{
  "n_layer": 8,
  "experts_per_token": 6,
  "d_shared_expert": 0,
  "moe_layers": [0, 1, 2, 3, 4, 5, 6, 7],
  "routed_scale": 1.0,
  "vocab_size": 2048,
  "norm": "rmsnorm",
  "tie_embeddings": true
}
Below are experts of layer 3 (counted from 0) of a mixture-of-experts language model. Rows are named router (the router's row for the expert), up (a neuron's input weights, with its number), down (a neuron's output weights, with its number) and show model dimensions 240-279. Each number is 50 + 15 x the weight over its row's rms, rounded and kept within 0 to 99.
After each expert's rows: "comes after" lists some tokens at least twice as common just before its tokens as in all text; "gets" lists some tokens that make up at least twice as much of what it gets as of all text. This comes from a sample of Wikipedia text that the model never trained on. Tokens count by the router's weight.

# expert 55
router:48 43 48 44 30 34 26 70 31 57 45 61 79 57 49 35 35 78 32 33 25 59 40 50 23 43 39 62 54 58 44 70 46 43 26 54 27 39 80 25
up0:64 70 59 16 30 66 56 65 41 67 33 61 56 49 43 76 63 46 75 49 58 47 39 74 40 60 49 33 44 53 41 54 40 80 35 70 55 50 52 65
down0:86 45 56 73 49 47 47 60 25 58 58 32 37 67 49 82 71 62 34 62 51 45 67 40 47 39 66 58 35 50 60 46 63 51 52 45 45 43 48 13
up1:28 48 44 58 57 59 37 40 32 79 43 64 35 47 49 35 39 60 84 50 40 44 26 55 47 63 50 68 52 59 56 51 49 27 32 62 49 65 43 49
down1:48 55 65 49 75 49 50 49 28 63 72 49 66 70 31 41 55 61 38 46 36 32 29 65 43 54 10 58 66 33 59 22 54 72 78 19 54 47 56 49
up2:23 38 34 39 55 28 51 42 60 43 74 41 83 68 84 34 30 70 34 66 50 51 52 69 41 31 60 53 43 60 47 45 44 31 33 61 36 63 30 47
down2:51 67 39 72 61 44 54 11 55 58 53 63 48 57 50 52 47 42 65 82 55 38 55 27 55 55 44 22 51 71 27 66 64 41 57 55 50 51 50 40
up3:47 52 56 54 55 70 70 38 32 59 62 59 51 32 44 44 68 68 44 56 50 39 56 36 48 39 45 71 26 60 93 72 37 44 28 40 55 50 62 80
down3:43 61 28 36 50 44 54 48 44 56 54 69 31 25 51 53 51 31 58 51 49 51 60 71 39 20 60 52 54 27 60 71 64 51 55 45 54 60 37 40
up4:69 64 19 19 44 65 56 65 56 33 32 34 25 59 38 72 33 62 38 63 27 00 52 46 38 44 38 52 65 61 54 51 47 47 25 57 35 48 13 55
down4:47 61 53 58 68 32 80 50 41 28 45 41 23 56 23 40 50 56 69 60 38 54 67 50 87 57 45 60 55 68 40 56 60 41 48 56 79 60 54 41
comes after: ",", " and", " by", " of", " the", ":"
gets: " S", " M", " R", " B", " K", " J"

# expert 109
router:53 22 60 61 54 48 34 46 24 68 45 49 37 45 61 33 45 61 61 31 41 62 53 52 38 53 46 58 59 75 58 79 40 46 56 34 62 37 60 38
up0:49 49 63 17 28 51 54 52 40 63 54 57 44 59 82 38 53 29 21 61 68 64 60 54 42 56 37 64 45 11 50 58 52 65 47 61 74 43 52 34
down0:56 59 66 48 54 43 76 62 50 44 47 63 51 27 46 56 64 32 33 32 39 33 47 56 38 73 30 56 58 56 34 29 32 69 65 44 38 16 47 59
up1:26 39 50 45 50 48 51 53 43 43 35 56 43 67 45 32 62 72 47 49 46 57 54 60 44 33 19 59 41 52 64 70 55 59 49 37 58 69 52 69
down1:28 67 58 61 46 65 81 49 10 28 65 43 33 47 49 54 66 42 69 55 56 63 31 61 41 44 68 23 63 61 35 17 46 44 47 56 45 54 39 17
up2:41 31 40 54 34 12 66 46 40 65 61 59 52 57 57 69 36 67 23 59 58 43 59 50 32 74 34 41 48 38 31 47 51 71 61 36 32 77 53 61
down2:63 25 44 57 70 55 44 50 46 49 57 64 62 68 50 38 72 29 47 65 53 30 59 55 69 51 76 53 63 67 53 36 64 44 66 70 74 78 35 61
up3:52 44 65 53 36 21 49 46 53 23 42 45 68 55 65 64 50 54 26 69 34 40 53 51 70 28 39 73 56 37 56 61 64 49 49 60 71 56 68 58
down3:71 50 18 64 42 58 29 37 27 28 63 39 43 50 36 70 48 42 57 31 46 58 27 76 34 53 52 67 49 22 30 56 74 43 63 53 70 37 62 44
up4:69 18 56 43 67 35 40 52 72 52 49 77 78 50 54 26 25 47 50 71 59 44 63 36 46 49 66 48 58 32 59 35 66 57 43 79 51 65 34 43
down4:37 53 41 56 42 68 28 49 39 47 25 52 39 47 45 55 69 34 34 48 33 47 40 57 54 39 46 53 64 32 62 53 25 35 24 35 34 57 70 57
comes after: " S", " ", " s", "a", "S", " Z"
gets: "a", "al", "k", " |", " de", "o"

# expert 26
router:37 44 64 63 47 40 13 61 41 53 28 38 60 51 38 28 33 63 61 45 49 51 53 55 40 57 33 52 42 43 63 60 40 59 37 35 50 52 71 51
up0:19 90 75 60 67 43 51 77 53 46 42 26 66 55 56 38 35 52 53 40 46 58 40 64 47 43 25 45 56 64 53 51 90 50 73 41 65 61 39 52
down0:49 39 60 71 78 65 58 53 49 48 82 00 49 53 43 62 42 53 65 85 49 59 52 25 41 38 63 35 49 43 46 67 46 41 59 52 68 51 51 48
up1:59 52 55 30 57 23 41 75 33 59 06 23 71 43 53 52 60 56 74 36 33 12 60 65 18 43 72 49 52 39 39 65 40 42 30 99 53 28 42 60
down1:53 62 64 67 59 16 18 50 62 45 52 45 30 57 52 85 35 22 58 55 51 63 22 39 40 72 69 66 31 42 49 42 72 52 59 66 42 53 90 41
up2:36 33 64 63 34 21 28 58 45 41 63 06 48 73 57 55 52 67 32 45 62 15 54 48 33 53 18 41 34 63 68 53 68 52 52 43 28 64 75 41
down2:54 45 40 56 28 27 18 48 52 60 52 55 43 49 20 47 28 59 54 76 60 72 28 47 63 43 92 56 53 18 56 60 59 61 43 36 68 41 50 22
up3:43 57 46 44 26 02 43 35 46 60 73 80 62 31 68 43 64 69 46 46 46 34 48 35 45 51 29 56 67 42 75 60 31 56 71 41 44 44 48 42
down3:51 82 28 34 69 52 34 78 47 31 53 57 41 43 64 45 20 33 74 64 51 29 62 66 51 53 45 48 49 58 56 50 33 47 54 51 46 46 68 54
up4:27 63 52 50 34 26 24 49 42 70 47 64 60 31 70 22 32 45 59 86 60 53 67 53 55 55 25 58 38 23 62 61 49 52 53 43 27 45 62 24
down4:66 84 34 63 25 51 66 48 52 78 59 34 40 72 54 44 47 39 68 57 59 66 36 55 65 29 59 50 60 36 42 63 13 55 55 31 76 40 64 56
comes after: "\n", " (", " \"", ".", "==", "==="
gets: "\n", "A", " (", "S", ".", "M"

# expert 65
router:61 49 58 51 60 39 14 50 44 55 43 26 57 51 47 42 31 54 39 41 43 42 46 58 38 46 50 51 28 39 81 56 50 68 36 44 55 50 73 51
up0:58 28 35 36 40 66 38 53 46 34 49 71 45 78 67 19 56 29 17 82 02 48 80 45 38 55 26 66 61 41 36 46 73 64 53 29 51 36 28 56
down0:39 69 30 40 87 48 37 38 72 24 69 59 56 48 26 72 38 52 47 28 30 32 87 36 41 48 29 51 65 34 63 37 75 49 49 43 39 36 53 26
up1:41 58 52 64 41 79 38 42 44 40 58 34 65 41 44 31 32 68 24 50 36 30 25 52 42 54 37 32 74 71 77 47 43 51 65 30 37 40 50 67
down1:63 34 35 63 53 52 42 41 52 48 35 31 44 55 56 36 55 54 41 40 36 53 44 62 51 44 50 54 45 43 55 37 56 35 75 74 44 69 59 65
up2:35 67 65 50 55 80 46 74 29 63 45 52 63 28 25 72 26 44 54 47 66 32 74 49 27 30 22 29 26 38 53 54 38 62 58 75 62 78 52 69
down2:55 55 25 46 59 44 57 53 20 51 48 42 74 83 80 48 70 30 65 46 63 49 59 53 56 43 68 35 35 50 58 76 66 58 50 45 55 41 61 29
up3:40 53 69 85 15 41 66 49 58 44 66 49 27 42 42 57 48 59 40 43 50 58 58 50 37 53 51 55 50 38 33 39 37 69 85 77 52 56 35 35
down3:41 28 58 57 60 56 15 41 58 45 43 54 58 50 65 48 65 78 54 36 47 32 52 63 60 29 47 35 69 53 80 41 54 56 21 37 44 38 55 47
up4:14 53 40 62 55 51 33 48 33 45 63 72 40 43 59 47 68 49 48 31 47 62 36 42 63 58 41 64 34 47 74 41 39 50 25 62 32 91 55 60
down4:30 57 25 57 55 50 59 50 61 28 61 54 53 67 73 27 58 47 52 48 53 71 40 59 69 61 50 47 48 53 46 52 69 38 61 99 41 47 73 31
comes after: "\n", " |", ".", ")", "==", " =="
gets: "\n", ":", ".", " (", "==", "==="

# expert 43
router:29 55 50 36 48 63 37 59 45 68 46 38 54 38 40 26 34 66 34 60 60 22 54 80 20 59 46 64 56 34 58 64 36 63 22 45 39 75 57 48
up0:49 39 73 54 64 65 42 79 40 44 32 52 57 66 40 41 45 61 66 63 54 47 78 61 51 55 37 34 47 67 54 46 42 66 48 48 50 36 59 56
down0:31 66 49 54 37 42 57 71 44 48 76 42 42 57 65 29 64 72 67 56 65 49 65 37 47 54 50 39 39 35 31 73 53 37 57 36 28 61 42 51
up1:53 68 34 57 54 51 51 53 42 41 49 71 55 50 54 42 46 38 50 64 40 45 60 82 33 52 50 55 26 51 31 60 77 51 52 71 54 67 52 43
down1:61 79 51 40 87 42 37 34 34 34 41 89 55 53 44 57 66 43 31 53 55 60 59 55 53 48 49 54 53 81 75 45 38 66 58 49 59 49 54 54
up2:29 41 55 30 48 41 55 49 42 39 38 62 60 67 81 54 43 52 49 41 66 44 25 49 63 51 10 78 69 44 57 76 51 42 57 56 45 55 24 56
down2:34 55 71 52 60 52 52 31 26 48 48 58 73 35 58 75 49 26 40 56 29 77 58 34 94 51 41 60 64 47 49 57 19 52 56 67 38 29 49 51
up3:69 87 56 65 43 54 59 56 48 54 42 55 58 53 33 43 58 71 66 42 59 35 49 62 56 56 24 46 17 64 64 49 73 37 57 56 25 64 41 66
down3:31 84 55 31 48 55 67 51 41 19 93 24 42 74 27 43 39 62 29 52 52 55 26 61 58 14 60 55 63 51 93 60 46 49 59 52 50 60 34 39
up4:46 59 71 73 59 35 43 64 34 49 69 33 78 29 32 70 55 44 69 52 72 46 42 49 28 54 50 46 38 36 60 65 35 50 47 36 57 39 70 25
down4:07 23 33 42 80 41 41 48 50 30 59 52 33 46 43 47 34 46 61 74 25 51 86 43 67 49 43 42 54 58 37 77 68 65 53 60 62 62 36 44
comes after: "o", "i", "a", "u", "en", "an"
gets: "i", "a", "us", "um", "o", "u"

# expert 58
router:41 71 53 48 45 65 38 44 37 71 37 51 58 37 36 36 57 68 55 72 40 46 70 61 15 54 33 52 57 41 45 62 41 59 38 53 28 62 47 45
up0:51 72 26 37 29 68 43 58 48 39 30 19 58 47 63 40 24 73 40 54 55 54 57 64 47 58 46 43 72 47 58 30 35 75 55 57 83 17 37 51
down0:51 16 41 48 74 41 71 60 67 44 66 43 27 47 69 49 39 45 48 50 55 49 42 52 18 36 26 45 49 44 23 69 49 71 75 49 81 34 57 59
up1:50 27 59 25 43 58 46 35 37 93 37 26 42 50 47 34 41 62 58 35 55 58 71 51 21 59 60 67 50 35 34 89 51 37 54 44 44 58 42 21
down1:55 59 63 59 64 48 28 29 46 46 46 52 50 16 51 75 74 50 41 66 40 73 31 60 51 23 44 36 40 47 68 38 56 79 62 47 71 55 55 53
up2:58 75 57 42 57 50 33 29 35 45 47 54 37 39 62 36 32 86 16 74 70 40 58 61 46 48 28 49 45 64 53 35 63 53 24 22 80 55 56 59
down2:58 40 61 76 75 68 59 30 61 55 56 49 43 67 40 66 39 38 51 13 57 13 49 32 54 61 22 60 50 43 45 52 41 82 51 39 43 71 59 80
up3:46 56 57 58 19 57 54 45 75 53 52 23 43 60 45 06 37 42 40 49 43 45 33 41 70 65 58 56 40 39 41 56 52 55 39 53 55 53 52 84
down3:55 50 54 54 29 50 29 48 56 52 68 54 45 45 51 72 61 71 48 44 22 24 55 70 53 29 65 57 53 34 32 31 50 36 45 38 56 23 39 54
up4:23 44 44 37 26 55 43 16 55 59 69 42 52 34 68 34 47 75 14 78 58 28 59 44 52 44 54 45 34 48 84 50 58 46 12 42 57 61 47 58
down4:78 70 58 43 41 70 22 31 34 39 55 39 63 84 68 45 38 46 69 55 55 39 70 68 50 77 58 45 55 13 33 37 53 33 65 59 70 74 77 43
comes after: "i", "a", "am", "k", "j", "an"
gets: "a", "o", "i", " |", "as", "us"

# expert 87
router:39 45 47 47 61 49 32 70 48 73 50 47 52 34 47 47 56 66 59 45 20 54 36 59 34 29 26 56 30 49 43 72 26 47 48 58 52 58 67 40
up0:23 38 84 46 00 51 41 46 52 67 51 31 63 30 49 50 53 62 46 41 59 73 55 51 39 44 30 58 51 43 56 15 31 54 49 58 20 72 56 42
down0:48 43 53 40 58 57 29 42 49 47 59 71 72 63 34 53 55 59 42 44 65 68 64 42 51 84 52 37 63 32 72 64 58 72 52 31 41 68 65 42
up1:40 40 53 40 49 39 48 36 29 40 47 70 77 39 53 26 48 75 38 74 55 69 48 58 63 51 35 58 32 52 47 37 44 52 42 53 77 59 54 51
down1:58 55 62 65 60 30 51 53 51 44 37 46 37 63 49 48 08 37 61 53 46 55 87 44 52 19 49 42 49 30 69 64 78 66 65 28 41 52 59 37
up2:46 40 55 80 26 23 46 22 46 77 55 24 37 61 36 56 13 59 57 47 43 68 55 44 19 45 56 47 22 54 50 62 90 34 61 72 32 61 42 32
down2:47 80 50 39 29 45 58 48 63 46 65 78 43 72 41 51 42 31 34 69 45 71 62 61 36 35 26 26 22 78 32 66 54 60 58 42 52 65 63 47
up3:28 57 56 40 65 41 52 45 75 41 54 53 60 34 63 33 73 61 38 70 52 45 47 37 52 42 51 57 49 01 40 81 75 43 51 71 56 59 41 43
down3:30 53 18 66 49 63 48 49 45 62 53 61 29 58 34 51 39 36 57 73 51 46 54 37 45 32 48 28 35 51 52 63 59 68 46 43 63 49 52 35
up4:72 49 44 59 37 89 39 23 54 43 40 45 38 42 71 27 53 78 66 37 41 40 33 30 48 44 41 26 58 45 86 44 99 39 42 25 70 46 32 61
down4:33 76 34 66 59 58 35 42 30 46 68 53 47 39 73 44 45 72 48 63 73 67 65 59 51 61 57 72 63 56 73 59 53 36 64 40 62 20 55 39
comes after: "i", "\n", " Y", "y", "a", "."
gets: " (", "'", "|", " The", "he", " ="

# expert 30
router:31 67 67 33 37 66 41 50 31 61 40 51 66 58 31 32 35 75 28 36 24 30 26 54 45 62 21 66 32 38 58 71 52 51 46 48 65 48 57 59
up0:61 43 73 42 59 46 65 70 59 48 51 33 65 49 52 65 49 65 63 24 52 44 71 68 57 51 60 58 53 77 34 44 60 44 54 77 41 45 37 62
down0:62 46 45 52 77 35 71 65 69 72 53 81 40 49 51 69 59 62 43 45 53 55 53 62 66 32 59 50 65 52 46 43 75 74 67 69 69 75 45 54
up1:42 30 50 27 34 22 46 34 53 43 34 50 62 52 68 56 68 54 47 33 77 51 14 59 57 25 58 64 48 13 48 67 62 41 77 34 49 65 35 51
down1:30 34 52 36 56 46 79 66 50 37 47 41 44 29 60 24 25 34 61 47 62 28 56 54 58 41 51 47 58 46 42 70 60 56 66 41 37 60 39 45
up2:45 40 75 80 47 50 58 63 34 81 44 38 20 27 37 37 31 38 62 31 20 34 38 62 77 67 47 76 35 51 88 78 53 52 60 51 39 64 46 41
down2:54 25 59 43 51 68 48 61 46 66 56 68 43 40 43 45 30 51 50 54 38 29 39 22 26 41 53 60 64 41 53 47 37 46 43 53 43 65 55 40
up3:68 47 35 70 36 33 42 71 63 51 55 65 53 52 62 45 63 61 55 54 38 60 50 35 34 37 48 68 41 72 63 35 65 40 39 45 51 29 37 62
down3:78 68 42 73 26 37 30 41 36 11 61 40 35 61 51 31 34 45 33 43 78 51 62 53 52 76 76 62 53 59 62 40 34 44 46 67 72 75 26 55
up4:62 71 82 54 18 53 56 70 38 60 41 51 61 20 41 33 63 34 52 31 43 62 72 22 56 39 28 82 32 44 50 35 50 39 50 53 71 57 72 48
down4:83 47 52 34 45 41 58 81 30 79 28 60 63 49 40 33 77 50 36 50 73 26 36 54 63 51 57 30 48 39 24 30 15 53 39 41 72 71 63 55
comes after: " C", " c", " V", " P", " v", " p"
gets: "ir", "r", "ig", "is", "ur", "al"

# expert 49
router:51 47 57 52 31 27 09 58 41 39 18 39 77 49 46 38 37 59 50 33 39 59 35 57 23 34 38 67 54 46 54 69 48 37 48 44 39 43 57 47
up0:63 46 65 45 70 50 55 33 32 50 55 42 53 48 99 55 59 65 23 31 33 40 49 53 58 67 27 55 60 56 38 75 65 49 60 49 58 61 62 27
down0:44 48 86 53 59 61 41 44 61 52 75 42 61 62 58 59 57 50 48 31 55 43 30 32 67 55 48 30 14 41 34 44 68 82 64 48 50 28 31 67
up1:36 37 28 53 64 63 66 57 47 81 44 43 41 15 56 35 45 21 44 51 66 33 49 68 21 30 23 38 47 41 45 52 61 66 37 53 19 51 57 27
down1:38 63 52 45 37 48 60 40 31 55 34 54 68 51 64 45 24 43 53 15 40 50 74 44 48 56 59 55 63 34 43 30 60 40 32 42 52 58 44 41
up2:70 40 55 55 48 49 59 45 58 50 17 43 36 63 47 36 52 56 50 43 38 45 63 60 58 53 44 51 72 11 32 53 71 50 23 46 35 34 48 40
down2:49 70 59 59 42 49 39 46 74 65 47 69 44 48 46 50 58 42 10 72 55 68 61 99 41 71 57 25 54 52 70 39 43 56 43 58 60 65 33 35
up3:69 44 59 29 51 55 50 27 32 59 47 38 61 33 48 34 15 41 19 38 72 23 76 50 35 44 18 56 33 68 33 65 59 52 54 45 42 92 35 38
down3:45 36 55 50 86 50 61 45 14 59 71 24 25 38 26 55 45 33 51 51 40 32 52 59 52 56 09 62 51 57 40 43 55 51 60 69 72 43 59 42
up4:55 51 43 58 39 39 22 66 16 55 78 55 28 28 56 58 50 50 61 37 55 55 36 49 40 36 48 47 40 52 59 52 52 28 81 48 29 50 48 46
down4:29 49 45 57 76 60 35 55 64 11 61 42 61 58 37 42 47 40 54 35 50 64 65 27 32 36 54 17 20 62 27 61 54 34 45 68 52 81 59 60
comes after: " R", "|", " the", " of", "R", "ian"
gets: " M", " R", " B", " S", " H", " P"

# expert 119
router:61 49 55 50 59 45 37 50 53 81 15 17 62 50 53 21 44 64 47 47 56 47 47 49 44 57 23 61 29 43 59 67 47 47 28 69 52 57 71 64
up0:81 40 57 63 52 44 32 44 42 57 61 29 36 28 47 63 45 29 50 20 29 64 25 28 34 34 34 41 53 49 47 79 40 53 46 35 14 54 55 39
down0:33 53 47 69 66 40 81 49 38 48 41 37 55 38 36 30 42 16 51 52 33 52 30 68 55 51 83 32 61 40 59 52 48 56 23 33 39 81 92 72
up1:48 53 25 80 50 49 41 46 46 60 35 40 50 50 44 67 47 60 50 60 88 57 71 45 39 74 49 62 69 68 50 67 15 62 59 76 06 43 28 25
down1:47 49 61 60 59 47 73 43 19 29 69 35 53 46 73 23 44 56 40 50 47 76 69 65 34 53 61 46 30 22 23 69 54 45 40 68 56 47 58 33
up2:49 39 42 53 15 39 41 27 41 49 60 52 48 69 51 39 40 44 49 49 51 44 00 66 57 36 54 57 26 63 55 54 48 41 46 65 39 63 60 39
down2:66 43 37 57 54 51 69 51 37 51 55 59 44 33 58 49 52 51 43 59 55 70 66 69 71 54 39 27 24 36 67 55 34 59 68 41 69 58 83 43
up3:41 75 60 55 57 74 59 29 45 67 32 80 65 33 33 37 33 80 61 59 50 62 65 57 09 47 61 52 44 44 62 41 91 78 68 40 54 46 37 59
down3:51 42 52 57 61 69 60 26 49 49 70 47 64 55 27 52 47 63 66 20 73 62 51 21 39 29 51 45 18 47 55 77 51 61 44 46 41 49 61 57
up4:56 31 36 66 36 22 50 53 25 49 35 53 46 68 30 39 71 49 45 36 39 38 40 52 51 54 45 55 60 68 51 51 09 58 42 72 44 49 66 50
down4:07 38 79 62 58 52 62 54 54 58 43 17 24 55 61 42 68 40 25 39 29 74 66 47 91 46 53 68 36 81 38 37 51 32 55 63 76 43 70 46
comes after: ".", "==", "F", "B", "C", "P"
gets: "g", "C", "A", "\n", "B", "T"

# expert 75
router:45 45 56 44 31 31 13 66 36 56 24 45 60 45 50 38 49 76 30 44 37 40 59 68 20 42 37 72 44 46 53 80 67 53 40 63 48 41 56 35
up0:55 53 32 30 34 85 47 35 59 65 52 62 45 46 37 41 49 67 40 55 23 50 58 32 47 54 55 58 47 69 57 72 38 41 18 61 40 49 71 37
down0:55 42 61 71 56 38 71 62 55 32 34 49 57 84 39 37 54 52 77 53 73 53 68 50 54 29 52 47 60 18 51 74 57 48 35 21 65 41 52 36
up1:44 53 47 36 81 69 59 63 50 59 54 62 49 39 36 53 59 33 35 40 16 51 44 47 39 46 58 22 56 82 71 70 56 48 44 80 51 36 44 38
down1:52 49 53 51 58 52 58 27 67 61 65 46 76 65 38 53 54 61 54 24 60 47 52 32 63 52 66 38 54 64 67 51 28 62 70 33 50 60 51 55
up2:48 43 62 50 45 56 46 55 58 42 30 10 65 70 42 60 58 20 47 74 67 35 48 47 51 56 47 83 56 46 52 45 57 81 31 67 39 34 42 64
down2:40 51 60 53 38 69 60 58 68 57 61 53 56 50 48 62 68 81 06 50 37 54 38 48 41 64 54 49 81 28 49 54 66 69 06 60 49 42 33 28
up3:58 36 40 46 61 50 40 15 65 55 43 40 39 64 54 54 53 43 53 44 46 65 41 41 54 44 44 50 48 37 69 75 30 77 68 66 42 48 39 56
down3:48 40 78 74 52 56 57 53 30 60 55 69 53 34 54 49 59 58 50 52 44 64 41 29 38 53 34 30 38 47 46 30 53 26 47 31 44 67 37 41
up4:43 43 74 46 45 66 55 55 52 64 42 60 78 66 52 52 34 55 50 30 63 41 44 51 49 37 43 18 44 56 61 62 52 56 48 20 35 66 54 42
down4:38 40 29 52 39 62 62 16 52 60 51 46 62 45 77 62 45 67 54 56 53 61 61 27 57 53 34 30 24 48 79 43 49 39 56 33 53 55 10 62
comes after: ",", " the", " and", " of", "a", "o"
gets: " M", " H", " F", " B", " St", " L"

# expert 101
router:49 44 57 46 51 62 32 84 41 62 26 49 43 41 39 44 63 46 36 59 40 51 54 54 04 34 22 76 55 35 52 60 46 42 31 44 47 43 67 49
up0:53 42 55 59 33 43 16 11 39 45 51 38 52 57 51 45 62 27 55 54 58 21 28 59 39 68 30 50 60 46 46 42 13 46 36 60 52 52 58 62
down0:63 69 57 49 47 86 58 36 33 31 80 60 58 70 44 63 26 63 67 44 43 42 42 37 38 56 26 37 32 57 54 79 47 50 50 44 41 43 36 41
up1:48 34 53 61 58 40 40 41 16 55 59 64 40 31 64 34 34 35 47 60 67 68 45 55 40 27 45 43 43 61 46 62 68 20 49 66 42 52 53 34
down1:54 38 47 59 64 46 45 26 76 47 49 58 64 56 41 49 78 16 64 35 51 20 54 34 56 22 26 40 55 37 81 47 49 51 24 74 56 59 57 61
up2:60 50 46 35 45 57 49 32 43 63 66 49 50 25 38 75 64 54 72 19 94 12 38 42 38 55 67 60 22 60 60 09 69 64 42 18 50 62 42 48
down2:42 57 48 48 50 62 39 26 74 26 62 38 78 32 21 56 47 37 69 36 40 32 69 44 41 39 51 35 38 39 60 57 51 55 30 77 66 55 42 58
up3:36 62 63 48 63 65 52 40 50 61 50 47 35 39 67 52 38 38 39 56 49 34 20 61 48 53 42 27 53 50 28 72 65 24 42 36 44 56 55 50
down3:32 54 60 10 70 87 51 49 32 37 45 54 76 46 51 47 23 47 53 57 59 62 46 56 60 70 61 30 59 51 65 56 52 61 54 30 26 60 59 57
up4:56 59 45 41 48 53 60 51 55 35 45 48 37 45 49 55 62 57 59 47 52 68 48 44 71 72 46 67 37 35 65 55 55 52 58 26 42 59 56 48
down4:52 79 25 35 41 58 00 50 68 40 37 43 51 39 58 55 55 72 49 43 37 64 45 65 50 32 53 61 50 66 65 31 47 56 62 31 41 52 52 67
comes after: "l", "al", ")", "el", "0", "ill"
gets: "el", "ly", "all", " |", "\n", "ell"

# expert 112
router:52 26 43 57 45 57 21 32 36 77 30 32 64 67 51 34 43 66 47 57 33 49 30 50 24 43 38 60 33 43 49 52 53 76 39 61 47 68 69 39
up0:34 45 70 44 54 29 57 46 48 30 57 36 49 46 41 49 48 44 62 51 59 50 56 40 37 28 39 25 73 38 51 41 27 41 72 46 68 45 52 71
down0:44 30 55 36 16 54 66 66 82 54 59 36 58 64 44 50 57 43 32 57 69 65 63 55 72 53 46 61 48 40 66 33 40 43 46 56 69 46 54 51
up1:47 60 64 85 44 59 34 36 43 35 31 38 30 18 69 56 70 81 14 26 53 23 47 53 46 52 46 41 34 50 35 67 70 52 32 35 43 50 36 40
down1:37 15 53 53 33 26 49 44 50 46 50 33 52 67 46 58 54 42 45 89 48 46 59 48 41 40 50 48 47 40 58 50 46 51 41 26 65 38 65 59
up2:60 67 49 39 20 63 38 53 56 53 44 23 42 33 61 45 50 48 33 80 66 48 54 62 52 49 55 47 61 30 56 46 51 76 77 58 79 66 37 53
down2:62 50 61 30 28 64 45 72 49 46 54 54 83 50 52 66 40 63 15 46 41 38 35 48 65 26 64 47 49 47 47 69 34 53 30 53 48 54 51 67
up3:22 73 61 70 52 55 59 48 51 69 69 37 32 16 61 84 54 36 32 40 57 60 42 42 67 58 72 58 64 76 79 53 49 40 25 39 30 57 18 47
down3:62 39 42 58 85 40 47 57 44 55 71 21 40 66 42 39 43 36 37 31 86 69 55 34 81 46 90 40 60 51 55 43 65 41 73 51 32 33 48 37
up4:34 65 17 28 61 41 50 76 28 67 34 57 63 61 36 10 64 44 70 57 41 43 40 88 45 04 63 62 37 63 50 30 37 64 55 62 61 54 50 43
down4:61 59 42 58 65 31 38 51 54 66 24 47 52 57 65 50 24 58 29 38 59 54 46 42 58 30 40 37 45 62 52 73 84 48 34 24 59 37 42 32
comes after: ".", "S", "s", " S", ")", "A"
gets: "\n", "S", "==", " =", "N", "T"